{
  "n_experts": 64,
  "groups_per_token": 2,
  "lr_router": 0.00158,
  "grad_clip": 0.5,
  "steps": 4647
}
Below are experts of layer 3 (counted from 0) of a mixture-of-experts language model. Rows are named router (the router's row for the expert), up (a neuron's input weights, with its number) and show model dimensions 192-383. Each number is 50 + 15 x the weight over its row's rms, rounded and kept within 0 to 99.
Before each expert's rows: "gets" lists some tokens that make up at least twice as much of what it gets as of all text. This comes from a sample of Wikipedia text that the model never trained on. Tokens count by the router's weight.

# expert 44
gets: ": ", "; ", "– ", "(", "= ", "including "
router:56 65 70 40 35 51 36 68 65 62 59 35 42 52 35 36 48 25 34 34 74 65 61 90 54 34 50 61 68 48 52 52 46 38 42 48 26 33 31 68 52 66 47 33 56 56 36 81 67 69 56 49 38 85 62 57 94 63 47 80 47 65 51 44 56 43 37 50 27 19 52 86 40 41 55 48 30 54 46 65 44 45 43 42 40 24 44 55 69 39 47 56 38 36 80 55 54 74 43 10 46 55 46 33 63 59 76 46 59 61 43 39 49 60 58 47 67 35 39 46 29 70 29 67 49 74 43 60 45 36 56 51 64 31 59 66 53 59 42 53 45 68 54 62 58 57 64 53 50 16 37 54 36 36 64 39 20 36 53 69 36 47 75 53 36 70 48 74 34 63 54 35 33 30 27 46 64 45 66 85 50 64 52 65 57 72 46 23 47 84 57 37
up0:50 79 48 40 48 44 48 65 79 50 44 57 50 52 46 61 19 64 54 22 40 48 41 52 46 69 32 42 19 58 49 45 50 67 60 58 57 63 62 40 16 61 81 57 22 71 63 41 26 59 43 53 43 39 68 78 62 53 34 58 67 61 53 45 35 71 74 57 39 52 50 49 40 43 69 69 59 40 41 55 61 74 43 48 24 25 77 62 00 38 13 20 92 43 71 42 76 52 75 47 76 36 37 57 51 55 53 55 29 50 51 35 47 47 55 70 00 61 68 43 63 65 51 49 43 33 49 59 45 77 50 63 64 52 62 79 47 52 26 70 51 56 51 56 59 39 12 69 40 51 31 58 22 46 47 54 38 46 28 65 24 88 47 73 73 52 33 41 36 32 54 59 51 34 47 34 61 58 31 50 44 49 36 83 61 30 74 35 45 60 17 56
up1:42 46 41 72 52 31 66 75 74 53 47 53 52 61 56 59 52 73 55 39 36 45 39 79 14 70 64 53 44 30 67 58 42 60 50 45 35 45 71 64 40 61 41 20 67 41 57 44 32 71 58 69 35 75 37 54 59 61 78 55 53 33 53 34 69 71 56 48 57 29 72 49 49 56 60 65 64 48 54 75 34 48 57 44 31 49 56 57 38 57 21 23 56 47 26 43 64 36 58 44 46 68 41 43 60 86 57 77 59 81 46 34 71 42 39 40 30 65 73 59 47 55 55 37 50 34 60 58 81 70 32 44 53 27 63 72 74 67 42 65 38 63 68 25 59 59 50 37 72 48 37 74 66 31 57 47 48 44 52 76 36 67 50 55 49 61 67 59 45 66 87 74 37 49 58 64 36 45 31 48 23 20 44 52 46 47 56 52 37 61 86 55
up2:59 43 70 51 55 45 52 36 37 52 39 73 50 77 48 74 52 57 61 53 36 50 24 46 75 52 25 61 27 54 59 44 44 57 66 51 60 89 87 60 63 48 86 54 75 70 41 40 42 50 44 43 73 45 55 49 37 69 29 49 47 56 61 53 46 51 64 69 27 52 29 54 68 60 47 26 55 35 46 34 46 75 54 54 64 28 44 48 38 43 41 56 56 54 48 63 43 47 95 64 53 40 39 59 39 23 66 33 44 29 32 50 48 56 11 45 68 84 50 54 49 11 47 57 45 51 54 41 53 49 30 42 43 67 45 47 44 57 61 60 38 35 74 49 62 50 19 55 29 57 51 66 66 72 38 57 66 63 34 42 75 45 47 53 74 57 32 37 64 44 47 32 46 25 47 34 56 41 49 09 37 61 53 63 33 56 49 36 33 51 25 42
up3:38 24 52 80 58 63 63 38 52 58 32 47 51 59 50 40 74 92 60 79 40 38 49 41 23 33 57 48 61 62 57 60 33 30 59 23 64 69 41 45 66 59 56 36 58 74 25 17 56 37 39 76 53 00 47 47 39 64 48 51 32 59 28 59 41 63 56 71 48 84 61 42 56 68 41 58 84 79 62 22 41 55 47 47 63 67 35 60 66 49 54 41 38 50 43 21 49 63 58 56 54 80 81 53 48 61 21 29 75 74 57 40 65 31 44 59 51 43 52 57 82 48 66 46 58 57 61 56 50 77 66 43 45 61 37 56 51 55 68 37 67 26 47 48 77 39 51 38 75 70 64 51 52 40 56 45 67 44 58 40 79 68 41 62 29 75 56 49 44 37 48 67 55 66 68 47 15 33 44 15 47 34 50 39 78 48 32 67 64 35 46 60
up4:54 55 50 27 44 67 41 55 72 50 31 65 60 63 52 99 52 48 63 47 32 37 41 62 50 32 49 26 29 52 71 61 39 61 41 29 46 99 55 75 47 58 39 54 48 59 38 59 58 63 46 59 40 37 28 47 47 49 32 52 44 12 81 49 37 77 63 56 38 41 61 54 45 59 67 72 44 63 42 54 68 20 23 46 40 47 38 54 42 23 17 19 72 65 70 43 51 54 56 63 84 50 56 57 67 56 49 43 49 56 23 63 64 41 57 54 35 67 60 56 55 56 67 61 54 39 62 49 33 88 51 46 32 28 51 52 34 86 47 53 59 18 70 64 42 72 34 56 38 53 35 26 53 50 65 52 46 56 51 46 40 32 44 32 58 88 38 60 30 33 61 64 61 25 34 40 54 27 45 56 41 31 53 33 57 22 62 68 56 65 66 59
up5:37 37 72 31 66 51 53 49 32 47 35 59 69 65 69 58 71 78 34 58 50 48 63 49 56 48 53 86 65 35 66 58 38 65 61 18 55 99 55 60 63 50 63 71 75 52 43 16 61 23 51 57 74 63 36 20 36 59 35 50 40 26 52 44 63 46 55 41 46 36 40 51 68 40 60 17 57 48 56 44 26 51 38 33 72 63 45 47 43 60 69 50 56 32 63 52 36 64 84 56 49 64 42 60 38 31 59 47 46 38 51 66 62 40 19 47 63 88 69 74 53 39 64 51 51 35 29 25 59 46 40 55 38 60 29 40 41 57 48 62 54 41 53 58 64 65 43 72 42 58 47 49 29 64 47 49 70 58 39 06 58 59 50 70 56 32 21 68 58 59 72 43 46 29 64 52 30 46 39 09 47 37 37 30 25 43 40 51 52 36 76 46
up6:30 47 43 50 73 65 36 45 48 56 31 63 76 33 58 53 31 48 37 40 45 43 70 31 55 47 90 70 30 47 25 55 31 66 60 58 83 52 25 52 43 66 55 71 56 52 61 42 45 16 60 53 58 55 42 39 36 52 47 58 58 33 41 44 50 67 55 36 48 53 49 43 64 58 81 43 38 43 04 58 45 54 24 57 37 51 65 46 38 31 51 46 65 51 37 37 59 63 61 56 55 17 54 50 59 52 83 60 78 28 46 29 54 71 56 51 59 79 51 62 71 26 77 78 46 18 34 53 14 65 50 64 34 87 46 64 26 29 62 43 48 42 56 45 69 27 54 06 21 63 64 49 58 65 45 52 50 54 61 27 65 56 57 42 78 12 32 47 47 47 58 68 57 49 63 40 30 50 47 52 42 40 47 40 42 09 48 12 49 50 57 58
up7:48 65 42 45 71 64 53 44 42 31 41 53 45 56 50 63 39 41 53 42 47 53 67 16 82 45 47 61 70 48 54 39 43 43 50 66 77 22 19 22 56 55 70 46 65 75 47 21 17 38 46 60 73 43 39 47 55 59 64 43 60 41 49 54 55 81 60 35 63 57 77 49 46 50 73 52 45 27 38 49 70 92 46 56 24 23 49 35 60 57 44 40 60 54 46 54 51 51 48 53 42 24 58 60 69 45 52 54 72 00 63 40 34 64 30 70 41 56 25 44 52 12 71 44 65 35 49 83 28 61 45 58 40 50 45 45 56 31 76 43 39 56 63 23 51 58 62 44 47 66 56 51 75 44 65 67 58 59 84 67 80 73 76 50 58 32 65 60 20 48 33 51 47 52 56 50 28 51 40 57 48 72 46 30 45 43 54 55 34 23 33 34
up8:51 34 59 55 35 63 39 47 55 51 86 73 40 67 51 58 44 23 43 33 30 40 63 53 95 51 33 47 54 57 57 34 41 42 54 44 67 47 78 61 44 64 48 51 38 11 68 87 65 56 38 66 56 43 48 62 38 26 45 49 54 40 49 62 33 22 52 32 53 44 58 52 42 52 65 28 47 64 57 51 53 57 74 48 58 34 49 71 46 16 58 75 71 78 68 46 31 64 30 76 71 57 40 75 70 53 81 32 63 51 45 50 55 58 27 54 59 39 22 56 39 40 42 53 30 32 44 75 12 63 54 42 36 54 44 55 56 33 54 40 61 39 39 50 43 48 37 51 41 43 22 22 39 71 59 57 44 23 64 32 29 60 35 63 50 33 22 41 65 77 32 53 59 60 36 53 58 23 46 58 23 51 60 36 68 36 53 12 75 57 68 65
up9:25 49 71 46 42 49 59 72 49 57 65 43 43 57 51 32 56 65 62 67 48 48 40 62 20 38 58 45 46 58 64 63 32 64 41 50 29 80 49 85 62 67 32 34 57 57 37 41 49 48 47 43 32 36 62 65 57 52 62 65 31 57 47 43 55 63 59 53 42 38 57 03 64 57 71 70 68 55 58 32 48 50 50 35 32 18 28 43 41 24 28 32 54 46 56 64 34 41 72 45 61 73 85 44 65 44 74 60 25 81 04 49 58 43 44 41 28 60 72 56 54 52 42 26 40 52 73 59 55 66 16 38 43 37 46 88 55 67 51 54 63 41 61 41 57 63 72 66 62 34 58 35 48 57 59 54 73 41 39 45 62 49 59 38 48 51 67 64 34 60 74 81 47 70 46 63 48 47 55 48 42 22 50 37 67 38 48 48 49 51 72 41
up10:26 48 65 49 64 46 61 58 31 52 62 59 61 23 55 41 54 63 58 70 54 49 52 42 79 47 68 59 49 61 68 53 50 37 55 89 38 46 45 39 51 24 47 46 46 30 56 26 40 38 49 70 41 30 50 56 47 46 51 31 40 46 48 52 38 65 49 50 47 55 50 52 40 62 20 55 31 45 33 51 57 67 61 33 45 17 63 36 49 58 35 48 44 22 48 53 23 30 63 52 28 62 51 58 32 40 55 51 53 19 57 45 50 36 59 62 51 42 44 55 48 30 11 33 52 59 67 32 70 32 39 72 77 75 47 64 65 52 57 42 50 45 49 36 46 65 71 55 53 58 31 33 58 58 48 57 43 60 26 74 75 42 56 26 51 47 38 50 59 36 54 56 51 72 43 58 42 58 43 37 53 60 67 49 42 64 55 44 44 40 18 42
up11:59 21 47 78 64 58 94 54 53 37 42 69 66 47 66 37 26 56 60 51 40 56 48 50 69 51 46 67 55 55 55 52 54 14 25 51 45 27 87 63 53 43 43 48 34 20 85 71 63 60 74 45 35 69 69 48 66 51 51 53 70 53 66 28 70 40 31 45 87 27 46 48 30 59 48 45 68 44 56 52 38 42 64 53 39 36 35 43 39 53 64 58 39 60 65 78 73 59 28 83 46 53 18 44 44 79 89 59 73 59 75 33 52 64 39 57 73 53 61 40 64 48 41 44 40 57 29 36 54 34 48 36 72 44 32 99 41 33 41 35 49 51 71 25 21 40 44 61 55 37 43 54 44 49 48 75 43 44 64 55 44 30 41 25 53 45 41 58 27 60 75 63 58 42 24 67 60 58 49 58 47 52 61 43 49 61 72 15 71 39 45 26
up12:42 48 23 49 62 69 41 62 58 37 67 49 46 65 56 48 45 41 42 32 59 72 64 70 57 56 55 57 57 44 83 61 55 28 31 52 46 46 51 62 26 40 61 31 36 28 79 64 43 67 56 45 24 65 69 55 61 21 56 48 62 44 43 66 32 44 40 39 32 48 46 38 37 46 33 58 58 41 66 38 49 36 64 56 82 33 39 55 66 48 44 69 67 32 43 40 65 57 45 28 73 55 55 49 78 31 82 49 43 22 59 45 37 39 70 77 60 34 46 35 51 72 51 56 38 65 45 67 60 29 58 46 52 15 55 84 40 68 23 59 46 71 21 35 17 50 66 64 68 41 43 45 24 09 50 61 37 62 69 35 32 55 50 14 33 52 24 65 60 50 40 42 57 28 31 40 60 46 62 89 51 61 48 60 69 62 72 67 59 68 48 30
up13:18 48 61 41 58 43 46 77 35 54 53 59 49 45 45 56 44 51 54 44 59 43 37 44 40 27 44 46 18 58 48 66 57 74 68 52 50 60 52 46 43 65 66 51 27 65 56 35 38 47 49 58 35 33 29 26 43 44 43 61 50 27 25 47 52 74 49 45 73 31 45 45 67 61 85 36 53 16 53 44 48 40 31 58 72 71 21 48 00 46 34 41 67 47 33 37 34 41 70 67 82 33 46 52 39 68 36 35 30 34 70 66 65 49 59 54 35 69 39 59 78 47 68 47 34 43 46 39 39 43 26 56 53 32 59 62 26 80 53 58 14 27 62 57 43 32 32 43 56 38 33 21 48 58 62 66 50 72 55 76 55 47 24 35 66 31 62 62 49 22 45 35 57 40 43 61 44 23 21 69 47 13 38 68 28 61 46 53 42 47 35 40
up14:46 48 56 77 63 57 49 39 50 50 36 67 61 49 55 42 32 45 55 45 26 55 51 38 71 57 59 61 44 27 44 42 45 38 67 39 89 41 37 41 65 59 55 55 49 38 54 43 37 25 46 61 64 38 44 51 43 39 61 46 69 28 46 45 48 48 62 61 42 32 62 48 45 60 69 27 36 57 16 68 42 47 53 46 24 27 74 43 54 38 39 31 59 54 48 48 45 57 33 59 54 41 72 54 53 66 58 66 53 41 45 38 41 63 45 60 56 57 53 51 76 41 66 66 56 27 35 52 21 79 55 66 32 85 42 75 40 50 48 41 47 41 56 43 58 45 46 29 39 70 77 48 61 69 54 49 27 52 84 28 76 73 42 54 64 23 38 50 37 48 75 77 71 81 71 37 52 45 32 69 45 38 48 45 36 00 46 33 59 32 45 63
up15:32 58 47 61 58 58 41 29 30 58 47 61 46 50 32 66 39 78 50 44 41 80 43 31 25 49 39 56 47 44 88 76 48 54 60 36 38 80 71 58 42 26 65 38 51 60 44 51 42 43 30 46 41 68 29 56 50 47 41 57 34 47 42 74 44 51 57 85 26 23 58 60 58 37 16 36 70 20 39 48 47 26 61 52 61 45 70 25 52 32 17 71 48 60 52 35 41 39 90 55 51 49 44 48 57 53 45 43 40 26 48 48 24 17 41 59 62 66 74 43 51 39 36 63 48 50 73 34 67 36 34 42 51 75 57 60 65 84 36 63 35 62 55 49 48 53 49 62 54 57 60 70 45 47 54 55 66 45 47 48 63 42 18 44 37 92 41 61 48 56 43 47 48 35 33 41 62 80 25 49 38 39 65 68 47 43 56 57 37 63 10 24
up16:40 49 51 36 33 63 44 64 62 58 73 63 54 55 58 67 65 44 53 62 29 25 64 32 76 31 47 56 60 40 58 47 43 48 50 45 61 56 35 55 24 60 31 55 62 41 37 44 49 51 47 49 36 17 51 37 47 48 39 47 44 21 41 49 45 50 53 51 62 76 50 54 52 73 73 57 46 61 23 49 64 52 50 45 51 50 49 63 34 42 53 52 91 70 81 37 45 45 36 53 48 28 83 72 54 45 39 38 63 46 45 50 55 49 59 75 44 48 59 56 56 33 31 54 50 47 54 48 24 71 41 63 45 52 43 15 28 72 50 37 44 28 82 47 61 51 54 50 47 64 40 34 33 59 48 43 19 44 56 49 53 48 47 39 75 54 38 39 24 44 55 58 51 43 61 36 53 15 51 62 49 66 53 40 51 34 57 55 47 59 54 47
up17:56 65 40 62 26 62 41 65 53 42 62 65 60 46 54 67 48 46 49 47 66 53 47 51 45 64 50 60 57 70 84 00 52 53 53 58 64 60 53 42 37 73 57 57 50 29 46 49 66 46 36 48 66 28 50 63 32 38 64 54 35 38 62 59 55 34 61 48 67 40 22 40 48 51 49 24 44 35 36 35 31 28 61 56 67 41 84 62 66 60 53 36 52 57 56 52 50 67 37 70 46 58 61 63 48 33 58 01 41 45 53 49 38 66 49 43 39 28 51 58 56 51 49 50 53 30 43 59 39 42 69 54 27 52 37 44 78 17 40 39 51 50 16 65 54 51 53 70 84 51 27 62 49 50 47 58 47 45 53 19 51 60 31 15 42 63 41 52 58 61 50 82 67 88 55 69 49 70 69 42 48 17 58 43 55 38 57 70 43 21 76 36
up18:65 23 47 70 49 45 50 53 38 56 51 55 69 43 59 41 63 53 51 55 46 52 45 54 47 61 78 36 49 54 54 29 24 46 23 48 53 49 47 50 36 49 47 39 57 37 61 56 48 56 54 40 64 17 85 33 57 62 52 51 23 48 44 48 62 25 54 34 57 51 80 49 52 59 57 39 63 72 99 25 37 60 58 28 38 28 45 51 43 17 68 54 61 81 52 61 62 38 31 42 37 74 27 48 54 58 55 90 60 67 40 38 44 46 46 48 36 23 42 64 50 58 42 21 51 69 25 74 36 90 60 47 26 47 56 55 41 42 50 45 49 34 61 18 34 40 51 39 51 44 59 52 39 48 49 51 64 25 49 34 62 52 56 47 56 58 30 75 52 88 62 81 46 58 57 55 56 19 59 60 42 49 51 04 60 57 46 43 72 44 87 56
up19:39 59 45 71 52 70 66 33 39 29 78 49 69 44 58 59 55 79 52 94 40 70 38 82 60 78 84 34 65 55 69 41 53 75 34 52 37 42 64 59 56 27 61 43 32 16 56 44 47 39 57 49 32 36 68 50 32 48 46 38 21 41 32 59 59 40 34 65 58 60 15 41 55 76 22 68 67 57 64 47 55 29 80 65 62 28 43 62 50 43 56 54 54 43 60 40 40 32 70 75 48 71 53 40 27 63 68 46 10 60 46 35 62 24 41 45 20 43 67 49 53 43 45 48 21 27 55 54 61 36 50 39 30 41 43 55 52 38 39 38 37 51 49 40 59 32 72 73 44 43 67 61 42 43 47 88 65 68 50 41 44 65 53 47 30 43 50 46 49 54 65 51 45 75 62 63 35 68 52 42 50 92 73 46 68 46 30 28 32 48 71 66
up20:55 49 49 41 35 54 48 32 63 50 50 56 28 76 55 55 40 43 35 45 55 56 59 59 23 46 44 57 68 51 72 49 50 58 41 80 59 32 44 52 55 50 53 48 34 59 46 64 49 75 47 42 16 72 92 48 69 48 82 54 57 60 39 55 31 34 61 39 47 48 49 23 48 53 59 34 60 26 59 27 77 47 45 64 46 46 42 74 55 32 48 54 87 68 58 49 25 57 51 65 72 44 53 50 82 52 87 53 54 43 33 43 00 52 26 44 37 36 19 45 45 70 48 44 50 48 46 70 50 36 44 48 47 25 61 38 52 36 22 47 51 49 58 33 45 52 34 67 37 49 67 74 30 19 71 48 51 66 55 58 34 60 18 35 32 77 57 55 63 78 20 46 48 51 39 58 30 39 58 82 39 75 57 51 90 22 34 65 40 50 56 58
up21:51 54 26 45 57 30 70 50 30 46 34 53 51 89 38 45 32 40 33 59 47 53 43 49 45 82 41 32 45 32 38 37 44 51 57 40 54 51 53 13 76 55 44 42 35 37 55 30 66 37 58 39 85 79 46 64 57 45 94 49 65 46 52 50 41 39 37 66 72 46 70 51 45 56 43 43 58 59 60 39 33 66 61 11 23 58 40 38 51 79 47 29 63 56 42 60 60 50 75 51 50 41 58 24 48 35 41 75 69 67 39 46 05 79 63 42 63 78 62 31 73 22 45 38 40 55 56 78 53 96 47 61 52 49 58 39 56 31 33 60 51 50 70 19 27 45 39 45 29 66 61 47 65 71 43 58 24 44 46 59 35 53 60 72 49 14 30 55 47 57 87 71 64 71 77 68 38 51 51 33 45 43 41 22 68 33 40 66 33 40 70 52
up22:38 39 52 45 37 50 55 46 82 41 87 40 45 52 45 57 67 41 49 45 58 43 46 37 43 33 35 83 51 54 61 63 72 70 23 54 28 34 49 59 34 36 07 42 50 42 27 51 30 78 49 64 23 46 32 34 55 27 43 42 45 56 36 62 50 44 61 65 48 40 48 24 18 48 46 69 68 37 78 64 74 30 64 73 52 75 51 41 60 69 47 68 54 50 24 54 38 50 41 60 37 73 77 74 76 55 59 47 06 74 43 58 54 26 74 45 41 28 45 37 47 53 39 47 50 21 81 36 41 37 67 43 50 43 59 50 99 20 87 50 60 45 60 50 61 68 76 67 59 50 32 72 49 30 44 56 85 48 51 59 43 49 15 33 48 35 59 58 66 55 56 75 57 65 44 62 55 37 73 76 62 63 60 49 45 46 92 43 58 47 62 55
up23:35 58 10 58 27 93 64 35 42 21 44 48 60 60 45 47 47 51 36 61 36 69 21 45 21 51 71 27 37 54 47 42 50 72 33 50 49 31 16 33 43 32 49 44 33 38 64 76 58 44 71 47 49 57 44 39 38 34 59 52 35 50 30 57 39 46 19 54 52 34 49 39 40 70 02 53 49 77 56 56 41 57 69 63 76 70 51 36 57 50 50 51 74 46 78 23 42 49 51 58 31 62 36 50 43 42 36 43 53 48 60 56 56 33 74 40 63 37 60 60 71 60 65 50 22 54 56 74 29 41 73 52 70 61 56 38 43 36 33 49 49 57 51 36 14 70 85 40 48 54 20 72 49 35 43 71 60 44 56 60 31 53 52 11 51 66 61 49 54 43 55 65 40 39 47 77 47 61 63 59 55 56 49 17 51 71 58 57 40 60 49 59
up24:51 70 51 48 25 68 46 65 70 42 44 52 46 47 49 52 53 14 61 36 32 59 53 17 80 51 21 70 35 63 54 24 37 46 74 65 65 36 52 30 40 64 51 55 73 62 44 19 22 55 42 48 69 18 26 48 46 33 52 53 54 40 66 33 56 56 65 45 54 35 58 58 55 65 68 44 33 38 19 56 48 70 59 71 36 38 83 68 50 46 37 35 53 59 39 55 52 57 51 68 43 14 61 79 54 43 47 23 64 00 41 31 58 58 21 64 48 52 49 65 39 30 45 74 54 47 50 60 36 49 61 46 48 70 34 09 69 08 58 34 56 44 35 54 67 50 38 34 83 62 60 31 50 47 38 60 62 42 66 46 80 49 67 26 61 38 73 43 35 48 50 39 64 51 60 43 31 61 66 59 62 55 42 55 51 54 71 61 65 33 28 40
up25:38 45 52 37 57 89 42 70 36 71 65 50 75 65 49 66 37 59 48 32 39 52 83 53 42 46 49 45 35 46 42 76 58 66 76 23 48 58 48 74 36 52 89 37 36 45 59 39 38 53 47 63 63 32 58 56 49 39 54 52 49 44 49 32 51 62 49 51 32 50 14 53 40 43 73 52 59 37 65 75 55 45 47 37 46 54 51 52 23 66 57 54 40 39 31 41 61 69 71 18 49 43 21 23 49 65 92 43 36 25 73 47 58 40 44 57 35 77 50 64 59 60 35 41 44 38 50 33 35 69 31 63 72 34 49 76 29 73 32 57 43 56 34 62 45 54 48 69 48 22 37 32 30 51 26 47 34 47 53 69 29 73 53 75 44 41 31 66 62 15 56 18 41 69 39 52 67 59 41 44 55 29 40 51 48 55 70 33 60 47 49 65
up26:40 43 41 62 58 67 64 50 42 32 68 56 56 63 48 35 62 72 71 74 42 62 51 60 45 83 56 24 49 42 50 44 37 53 66 53 58 68 97 71 38 45 26 38 45 33 57 32 44 42 40 39 55 58 50 68 53 34 46 53 28 67 58 52 48 22 37 44 54 21 51 45 30 59 14 66 77 50 84 40 37 23 54 50 43 38 53 47 67 21 50 56 61 53 38 62 52 18 45 55 35 46 65 58 39 62 44 64 58 48 61 32 41 31 61 33 41 40 51 46 70 48 47 26 39 50 78 51 57 66 18 39 36 50 44 44 39 60 49 30 55 49 44 37 35 43 72 36 74 67 72 42 64 69 59 69 78 75 47 48 52 72 61 45 79 55 48 65 42 91 59 42 70 52 57 58 55 44 51 59 39 49 67 44 76 39 58 43 68 39 45 51
up27:73 55 60 78 78 46 32 31 16 33 46 54 54 52 49 42 54 66 54 58 52 48 75 43 62 53 67 27 36 40 45 56 47 30 45 55 41 42 60 32 61 44 30 31 49 55 61 33 56 36 79 51 55 53 65 41 61 48 20 53 40 48 50 44 53 31 54 53 71 46 40 51 51 47 13 52 41 56 63 25 08 72 58 40 43 16 38 31 58 42 99 58 39 22 33 69 52 32 55 65 31 50 71 42 31 47 13 53 45 88 36 52 39 43 58 50 77 64 51 45 48 30 36 51 38 75 35 12 78 37 71 39 47 80 58 42 34 56 62 41 59 52 65 39 31 41 51 47 31 57 72 51 45 60 37 55 61 50 38 37 41 36 49 40 76 64 47 62 57 56 34 50 73 35 89 54 52 52 52 47 48 47 54 48 54 69 52 50 62 58 58 34
up28:50 40 41 47 37 62 58 38 33 46 58 70 67 55 52 72 51 45 67 37 42 60 29 55 86 42 25 45 42 45 63 43 48 39 24 36 45 65 71 55 46 56 44 37 61 39 42 61 59 76 57 40 42 52 55 29 49 48 24 51 65 40 71 45 46 57 59 43 64 41 13 65 40 51 40 47 47 39 64 25 31 29 57 70 49 28 27 52 26 31 41 60 52 78 78 50 69 53 66 60 55 38 45 65 53 48 83 18 41 42 49 41 66 51 38 53 49 52 24 45 64 50 29 50 23 43 40 52 31 63 59 47 61 26 41 56 51 71 54 39 27 21 71 42 28 21 36 63 76 35 47 33 38 63 69 72 61 55 78 16 35 55 63 35 47 46 52 43 27 46 28 33 48 52 27 70 61 39 53 62 39 66 58 44 54 67 62 35 50 50 52 46
up29:44 21 44 67 31 76 50 32 45 51 48 40 59 45 66 63 46 70 57 70 54 57 55 41 42 56 89 47 47 51 64 44 40 57 54 37 54 66 45 31 45 73 77 50 52 53 30 33 52 26 57 52 54 18 79 46 41 54 65 52 59 88 41 42 39 74 63 67 37 57 23 38 60 64 58 37 38 47 40 39 47 50 33 46 44 47 99 69 62 61 24 12 85 52 11 55 40 59 47 52 44 40 41 52 44 41 42 38 56 36 36 28 60 55 47 53 39 67 45 50 66 31 66 65 58 47 72 37 27 76 43 57 55 88 49 49 50 70 53 48 70 33 40 51 74 36 25 23 54 83 68 49 43 84 48 58 50 58 23 52 40 72 81 60 59 27 72 38 48 23 28 71 61 59 64 51 55 42 52 58 52 44 49 66 63 42 46 53 46 37 36 65
up30:47 47 33 66 38 64 47 63 53 45 39 59 50 32 47 42 49 20 57 48 19 48 52 08 61 44 54 52 45 34 49 64 43 58 67 69 91 19 50 32 40 61 39 47 63 61 39 41 41 54 45 49 61 16 39 44 62 39 44 52 60 33 38 55 40 52 48 44 42 73 70 51 30 60 69 68 33 59 49 72 71 88 59 58 24 37 61 62 42 33 63 50 97 37 58 39 48 51 44 53 39 43 65 82 47 44 19 50 45 18 50 24 33 45 61 59 58 58 62 75 56 64 57 53 57 42 54 62 30 58 67 54 32 61 36 27 47 30 50 36 50 27 57 60 41 38 72 09 55 85 55 32 30 70 48 62 51 48 62 46 73 79 52 61 47 46 50 49 31 38 40 65 72 56 99 21 44 40 41 78 33 55 58 45 71 16 50 56 53 48 52 44
up31:25 36 36 38 60 70 51 74 58 36 33 54 56 69 50 31 09 54 52 55 39 53 53 34 21 67 65 59 32 49 62 59 49 66 53 26 49 86 36 34 45 62 54 36 50 54 46 27 67 31 70 51 65 67 31 43 46 56 59 56 61 09 67 39 63 45 47 40 47 21 52 48 71 46 40 51 52 03 53 49 31 44 56 54 41 60 68 20 41 50 41 23 72 25 54 66 72 60 88 40 59 39 50 29 46 54 55 68 55 32 45 49 31 48 54 51 59 44 62 55 51 44 48 51 50 49 77 58 41 72 47 64 79 68 50 49 22 69 44 57 64 56 26 37 22 66 44 50 73 49 34 39 55 75 69 59 51 56 69 33 50 58 61 55 82 28 55 56 37 59 70 79 50 62 58 61 50 82 54 51 66 28 56 09 42 50 64 58 31 40 42 26
up32:61 71 60 78 20 81 60 50 61 49 32 38 41 41 38 36 40 39 44 62 63 56 54 40 73 46 50 53 49 75 46 08 47 35 56 83 60 55 39 50 43 60 71 09 70 79 39 27 22 39 46 36 75 41 46 64 65 46 31 49 65 43 80 48 56 59 70 43 70 33 59 53 63 51 59 38 58 59 56 45 45 38 65 72 48 34 75 44 24 22 46 35 47 47 41 54 65 66 50 60 33 61 54 63 50 29 53 14 46 51 40 38 52 55 27 56 41 26 39 34 65 64 56 46 44 48 70 74 48 54 74 44 23 54 39 47 68 19 62 38 71 47 52 48 50 41 30 58 77 50 65 81 52 55 47 60 75 50 51 50 75 47 71 57 83 40 73 50 40 20 55 76 63 42 55 54 51 74 81 58 47 38 45 30 52 35 44 56 38 37 45 43
up33:77 46 71 47 48 87 66 48 54 59 67 65 55 48 44 57 35 49 51 36 45 58 57 30 56 28 69 12 50 63 35 49 59 48 37 47 48 83 25 72 47 48 51 49 80 57 51 43 58 56 45 39 61 47 58 55 50 55 67 33 21 05 60 57 55 68 58 35 81 46 23 63 53 40 77 54 54 56 60 55 41 34 48 71 43 69 63 41 22 38 58 25 57 53 82 61 45 62 67 46 64 58 27 70 41 40 76 37 76 43 19 35 43 43 64 66 63 44 14 41 54 59 45 58 51 65 51 51 62 57 44 61 42 38 32 32 34 44 70 38 58 29 76 33 26 37 14 62 61 41 37 53 47 76 56 44 44 68 67 58 99 38 69 45 70 46 47 47 66 57 67 48 45 60 39 52 56 59 84 58 48 34 51 30 56 43 61 60 39 49 42 57
up34:34 52 35 56 64 61 38 74 19 53 41 58 54 38 58 37 28 42 57 64 45 56 43 07 34 68 66 25 16 67 76 53 46 78 58 50 78 46 40 40 48 32 65 73 67 63 38 45 50 44 69 57 65 60 52 56 37 38 34 68 50 53 50 50 34 57 33 40 42 39 59 43 53 61 39 34 44 49 53 55 47 39 49 52 32 82 73 48 54 61 65 12 77 35 48 30 36 58 45 50 45 32 28 49 66 47 24 58 83 34 74 41 57 61 49 35 59 47 62 56 51 49 48 52 67 52 58 74 41 68 48 40 60 68 66 38 32 23 35 47 61 48 40 38 38 64 73 41 64 77 58 54 62 60 38 51 38 49 25 73 43 50 37 61 63 69 37 52 42 17 61 83 63 59 51 44 54 64 14 41 53 39 51 66 53 38 52 41 83 48 47 69
up35:46 58 50 64 52 56 39 48 82 36 55 36 48 48 55 48 29 31 58 33 31 59 48 37 52 26 26 45 62 47 36 73 68 57 41 55 47 42 42 61 53 46 65 60 43 56 67 49 28 64 32 44 05 43 45 63 50 36 53 53 54 18 38 47 35 55 50 52 74 26 38 36 24 46 73 33 47 43 52 67 53 50 71 83 28 47 82 40 42 55 25 41 73 80 35 67 46 57 51 63 56 56 24 73 70 72 34 72 34 45 57 63 55 67 55 58 34 39 34 57 64 67 82 46 40 46 47 46 37 57 34 60 54 44 46 48 61 49 62 42 45 47 64 63 40 47 39 45 78 54 70 51 69 44 46 63 26 76 68 70 66 51 47 52 33 38 76 50 37 48 54 47 53 54 41 71 64 48 56 74 40 63 48 63 44 40 60 43 44 32 39 52
up36:39 44 56 53 66 49 57 28 52 48 30 52 65 69 66 64 55 80 75 69 53 48 48 48 44 47 88 76 61 40 31 51 33 48 59 44 67 42 50 53 82 59 47 54 49 51 54 55 20 20 63 76 45 48 47 40 39 51 75 57 49 47 27 35 80 47 36 70 55 42 68 50 63 72 41 42 55 41 55 36 42 28 33 36 54 63 37 52 54 43 72 42 36 58 27 41 50 44 20 74 60 50 54 54 69 66 40 67 68 78 58 38 54 61 39 17 62 69 38 63 74 37 81 59 64 34 55 38 31 71 57 33 53 71 41 65 47 30 61 42 65 57 54 50 68 56 46 38 60 62 78 48 85 59 64 41 43 49 69 34 59 70 32 32 66 26 57 58 25 68 43 90 57 46 65 41 17 45 35 31 27 53 31 48 41 37 67 50 70 27 83 61